config.yaml
hidden_size: 256
n_experts: 64
experts_per_token: 2
hidden_act: "swiglu"
router_score: "softmax"
balance_loss: 0.000186
router_z_loss: 0.0001
router_bias: true
lr_router: 0.000967
tie_word_embeddings: true
beta1: 0.9
batch_tokens: 131072
max_seq_len: 1024
train_tokens: 500400000
Below are experts of layer 5 (counted from 0) of a mixture-of-experts language model. Rows are named router (the router's row for the expert), gate (a neuron's input weights, with its number), up (a neuron's input weights, with its number), down (a neuron's output weights, with its number) and show model dimensions 128-255. Each number is 128 + 24 x the weight over its row's rms, rounded and kept within 0 to 255. Numbers have three digits each.
After each expert's rows: a language model's description of what the expert responds to. This comes from a sample of Wikipedia text that the model never trained on.

# expert 14
router:129186124157136128156116119099097130129142063116140123181095120121108128103115111159149086139124129111117086155161099112150131097131139140140132120121169113129067139150127120147135126070115152142084120089149118167098126176123153128097142121114113144128096157101122117152168118174110104142132148151141105121127154153118126139146115117117154170110187135151092098085086138177121121128090
gate0:136108139109139138142106106148063152142102158135110144171112124180127112140108161137103150137124131076107137118078155142196091192148141139098162117122146152133112133119116124109157114169125130145121141125133117116122093099138149115144154098148153111110110142112138130133083144123126131110150097126160126157135182127124133140109097081124188133133085130137158124124151136171153087165095
up0:140137116184131127093150147108154136128133100119118184093155124130145176100126097123143136068152154137127113166132122121092151129076110116171101115126113119115139106134128092097120143116136122113119110133137153137102140161161105141132088126107069132161138088163100151103144119131130102151117131099106116119142080146154128116132120142121144123106132105125140101096134172106090176144135
down0:135123140130117142113161151159139146107104149124158115120100114120155162107144097128134138064114114114160128110160108120130148171093127107123128135129116114108141099133136100103127110123124152123115114170196126152113146140104134087088156150137131136094129112111152147147174092114141160118083143131110098119107142079152093169156154128096088099158161136101088126148095108144132159121093
What it handles: Word-initial pieces pr, pre, resp and the fragment ess, often in taxonomy lists and author abbreviations like Suess, or es-s-ays.

# expert 59
router:117138110135145107132100129172103124099140123106143107141099129116130117109160149126150118124142111163105106148144128096145092092179116147142109122098140113137095127135106141127160087120102126133099126135138173158110095168145140144103141117146107155122124130092109139118124159165090123119107117134149140125104093147094114126129163121146133143081143134148104095100112131148113118115124
gate0:108127156139149106122122136100165166117061121106172128108143099140118144126155142123081102116120126111136071128137129142128121113129094129161106119130134124118117133126121140105142109109143099153098108161153131144138087162112124141114148145165119138115094111094118115149157112171138078096136151114141095141121108131085129135129102151129143112068128091131100123112135142109132091159104
up0:113127153138156144110102130145146133110090107123137142137130130107085143109131089101144132132145125157186121110171114137175136107081136178107126119128131151115153113135106120117115115150108095131129114085159123095137070079145122124122149108122134115095156116187131074112174079173115144137158141180106127143129145145111158128104102108136115155088154174161081172138107123094168129111088
down0:141122127128106108132156148132089163109143094080128099120123093154126118174115142120066116073153174109136084142165112150116121101151125111135105131141135099094146118105073164177147127121146120144106133107128159163137143172076188132159076108104126132118093154102130120131122123132180101165152107130097149158147137129089136134120152159137151133114148126109154077125118100093148110098116
What it handles: Possessive 's, nationality suffixes and sports words before team nouns, such as Dut-ch, Scott-ish, football, League, Men's.

# expert 39
router:133154102099101088161125117140083120127153046115127124115105115080118161112152159124151090148153117136107116096113120068149132137145137112142133114177174138176115155133103165187141129128116136140121153120133140168101144159176160169098144095083120150127092172110097147111109137152129101156099129101101121120101143118123139154125151133158161129119130134139101141120118114158135108094128
gate0:137131154118163087128129157124111138117133120119170170161096072115142155140198098171139103137120117155129143102137123126097092108157167149169108075117155118151120142135141136154138146123098111128096118140159147157118135113127095116150124160123136126153129092130122141146111128162121141148116119131154163145114104145185144108108125108158151150081120140144128101117101136109112130118113
up0:075132151146150114173122117145077115181139115114138104134155114144092151158166115117143116085112134153103079128087098110122135168142182111141093143113136133117162164124155127140138105130085094102182119183169111135082141197135136105126116120104138115138120129149097153120126118171096131116158087176110126126141130150162107149064119090129134132146117106119107128159130135133117162089162
down0:115091127159118122128123126149128150120132160153144149147104140128149155156125118129124184120103087117134152119121098153094092140162160133130101111081175109102128140169085098101077107113171153106097126113130116123135128142150160145088112145116112154155138155117168131086124134125094138103218124123112099158109118114168132055127154127110075111190113124114155098131111129156133123110142
What it handles: is, was, he, she, (born) at the start of biographical statements, such as was an American record producer, plus stray k, f, M starts.

# expert 16
router:128119122137136118136107097113092134131148107116148125161106119140161105127134147092143112123107105108095091164162095101176141113144149164158088122144173110112106149109120159158161112094109192131097131144171143132109114172136159179137159127129116157159153114090095113093114130124062085117135130140094105107147148142108128119132118172130133149133176133155149135145090120121126111136111
gate3:089124167152147124132142108140105122129162118103120137132116142124139102151146153139142147125155076172123143109134129102159133123146125176147102100112085145140128141158073124121144122142140123133149125080122175121099084165110136139152154129127133121075132104105133116122086152126074129189135146122169108129124093149107068193114126121125154155116104108132123131123104138113129124121107
up3:122148117107127145094135097113086087131137124121091123112150174138167143125158138108133157124130107149155110144143108173167135179134124134136136089184135168107090135134136158100121168109185175154152098136100111146105115123098140131130135126151104107111099123081141145135128111117106143093147124129141107099134108120116130140126142140083072126108135160153148141114145122141130092134078
down3:118114111130078108117145107137100067139096128109142122136162096155108162122134137172114146167156106123152100186119107115175136131109078122088149132115109178129121150118126121140109126101100143099102177136096145130109094102128106125125158065086122112147109124099167171110087143116101131136123118115145126128088131158125120159153112121138153110139123114090171115131120120120110107119132
What it handles: Opening pieces of lowercase common words after an article or preposition, especially c, st, app, rec, as in c|ortex, c|areer, n|onprofit.

# expert 60
router:150132146140106145119105158145075102078155090133148132139108103110149137168170171122137115132117104155115137151141144124189154112138131122116117145122146111144131156120099174152121113094097134122079126094128131125118152159153103187123152130119137169141147140090133095124123133162070132109130121095113108135113130104104165113123122102130157129147150137134103128098106152133111114126131
gate0:105148129122129101095152158126144120107075140149115097117139164106137108090112147174101131136154108095176108112109159123127118111135089162190148151114133117110113133150133155140115102119107109118113140107154108080146139134126145119143130130087125120118132107068115100146130110146119112110149157141108117101133130118122133149106118138171117111095143086144091149166110147138127128090140
up0:181113126098142130161113138100098094173159110092169138114140089158132173148101153120101137132103160144116130131136131139124151167068136125051136106121092151124120123126129141169103105130103165141111157122128120112121114150107071123141155101085173095142101126167130134133115129119156105117146094126137158113150187091123163115130144131116145143149156156120131114130151120162094116098093
down0:135156079131098137121102103126167125129120151148166123169083133152124093133130140147138104125142149124141161119151133148134143138126149106162148140115130138161120141119179083150089114111124118095141111148158142099101128130166130161095088134207067141158124164118108185088107170056136140061116133141109131157128145103122101129108153131162181138143108150119145101135115090075152094139118
What it handles: Word-initial verb pieces like int, imp, f, cont in introduced, impregnation, plus narrative connectors and, but, he, who, was.

# expert 33
router:125150109104139109100095108130120113116141105116164151137120150177146146146128161123151087130108129122108067148163080104146129098103147147157114120174160127122095162147092136146129111122113155128099142107140153151086117156145171119131148096149107174149132148134112087143098146178085110130154128101105087115115141153112125099136103153142129120115163187127113110110070141154121110104126
gate3:133129118152134102128137131130109107122153130097163115149140146159139074093143119126144112113133158115150118135138120163130135142084139114120137124107178108141123126154131152136105137106104138120068120159107111177118113116150135146158173112111100149155110125187082141130117091120117113108071144097148169096110119143150114092159104094095125144092171108137125127105134138116138182171087
up3:159168113135144152150091104142078144132132135107144133140099131110106132125116093093135167109151149146135128098088123131144132167157101125077092109103164104090124141110145097099075124132125129113101106095136126152115113146106121145128160129124115118122139145150090129115131123139127087206140125128125123138147200156120163104147131155137101196127132135119102112156103125065145133106136
down3:115146118117139151125220158110131124115158103114123157145132122120082135112141101139056098143155124134137164133108121112125091117100128095154147097121095174147078158136104133102122142099149095122148130110140165094114160173154166151118112098127179140134146128119162136170102134119112144145124120120123108137129152056123117106120104104150134091136088117142154138113100124131104078154138
What it handles: Word-initial C, c, cl, Pr, cr pieces, and camp in campaign; also ± and − signs in election result tables.

# expert 3
router:148157122127152090167088152140113128108159101126131116146144105095135123134122144098147106162153115125092103142141118048147183114149090131131104100179183142158106126160104126103180134094083132170120159092150115178102108123145136192102125134105141159144124148109150130144087144151119110133133143104139121135094134158088103112136088094129121142143153114150113122121122127143110137106126
gate3:155175152144124099129107137156122164118094124132136167148115146118113148081109119128119099162163087150122110121110148104116154149146114159142142144120122102099107127111139160111102129149115166154147119137125131125132071157121108142106117150123149128185161153087099133108110125121143149118101144113137113161101167156164115134141140106103099116132128133068141165147125155097104153116157
up3:136083142154124137163137130134136138140079147132091136171159176141100145106099158097127140065125175147132109122138112147144143152135123128150133157151139135105098135119134171176169117096134126140078124114128128093123138107127099097142166106139182113166155106159104120185134121134106132096127132121116109136146141135136143144137106134125101118129145147164095154122147108130150157121110
down3:154115158140134151137143127115166118124137152127125188098151120127139129151088116120107202148101125128141144128140109103128126110145106097111126119111150109134096120146132150130091108175149167108165148110130126092130134118116126099189112162112132135088114141088156087098098112120132120152149133108118132180139182131059139124140154095143104096083142141148172159156155170146140121082146
What it handles: Colons after field names in infobox lists (Starts:, Competitors:) and table pipes, plus word-initial pieces like Sp, sp, Tr, Bl.

# expert 42
router:140125157126095112118090167112106112130128074109119075131123137124160102122131135135171116150157120117109107148164130105155170122122101130101136155118147105124103102128084121131109136080126135137123148139167128131117117118129148144112131144101127136146150107103141088108138143171068092136113122110107108123070138145130139113124147109124156147122138153121108098118073157144108117125144
gate0:187144157084105135123087127132141088118134126120139113145128143099117134136153133093140096137129128136091148124149087142142123188098128118111113124164153162116157106149154157123088120094125119174117129146146155079131156122142146095104115189133170150110132166117106147125136156108105143125129147112087157160140110140144133147127118112136124136178113156109100105179115123134129102069168
up0:131095092128133168125126120128131142112138162136105135101085163160081143125150166114099164124094143153140149137139154128095138095098098113131136128116082153129119116135148123088118146126144134151125122137127121116158142107102124145123115131146145145106139110122145125168131172143106138110116099133091125086129123125066127140163164112121174105119139108129141183130159137134090135107100
down0:094156142104122120141143128166130135079113122116118115143120135155129109159168114139114110115131133135140127123088096128141101102093139118137154083107143142158108155122124126092122111142065120132125078127113133131118130142116143131119176131121158110105096111109148145106090159148074096113117144118111123150149148150135149138163115160136172141152140099110163153141135109125166153118122
What it handles: Word-initial capital pieces starting names or titles, like E, Le, Al, Com, Ne, as in Leach, Legends, Epistle, Emergency.

# expert 55
router:163128111149145147156106147122108107109113112123156097142104119123154166151133157133158114135140101133123149120170144101126142127170146153156100123117144127127080121112092141149130128146136173125073114104148169144113120128179111189095128139115099149126133140077131185135129104166102103139119124134126107154088125162103135124129097144136122134101165144168103095167136144132121125100158
gate0:139107132176130119121109116129147111104165130125144122132132137086140159131145104089109133155143160145146176170134162103104134082118112118195102122133140122114124125140105135149100136149075126112106137109145127118132118140156140070090115107143118127135132176155109105109162149155127173112142104135086140155131124098121106109131157137092115163141197123131153158128151129127125097126175
up0:157111141129139139150139131120165099164112155110131135130134099120080121103106122151141116113152106121126077122133099126123145126180145137180138131158099142127130150175123137126179086134119127103109161122134133122127110147174169138146149085121091109120111159123164082133130100112132135142118142099158091122122130115116116176127130175091141139114110108114127180109122131121087113126103
down0:142130135109141099159123155097161165136190130160080110143124146155112132136157162162097150155106147140175087089135058094096150084111134171091121090143103129146157131137147125141123143129118124141133160103124156123130124124150148157164079164173142115126145173161168123076128108111099109141094137130113130118138147126161146125135113110130175134142133117126106102123128149137151136143104
What it handles: Word-initial G and W, closing parentheses and brackets, quotes, and up, often in code or citations, e.g. G|reece, G|TI, [2006|].

# expert 0
router:145135116147103123155110139133113121150097050107147118140114098125125137154147115117162088183144110142100133147129090094146118141161122152132111146132146107140054140115131171133122126092124133108081130113129153151106134094121136174135187143114111163139139136074132104111118138145108117116097112133148128131111146115113104090105140110132143119098149142108133111150110142125155144085161
gate0:119149089128105149081110099136139111129151107113100142128149110099160111129106114115147087150138131148160122104159114130128096153105139190104159190154136128122119166126141145125133145161116146134131128158154139079096146140117140134096141140111141092162120097124121134112121131175134158148094170126137118152162116110076105133167112126165105151139113114094120117119109103143143126098123
up0:105155127089118120115109163163111133158092152166110125144125127109114143169128162109162157089114100138096117130110114140182093083186141145147154128119113106127126112107117107173131133082123151106132162139115164138129121088141115110139107140105127116136090091058147156088121117139095138120111156132126114114106137111164152088074145151177077117126118152182121171125107133095127128130102
down0:128122103101128142172099107115142129158103132129095095123124119103109201136108136100131155143107154146132116126138135133108134099142137112117106163124161134087110118149124112123151129147126148116128118156140126112156152082121146127103100080140151111146106148096146129140150127099079130140129120160139103116127132143127088086080143119093134121104179111143085134128157141157132153118112
What it handles: Locative prepositions like with, on, at, near, under, along, plus word-initial pieces such as de in deeply, devastating, and accented byte fragments.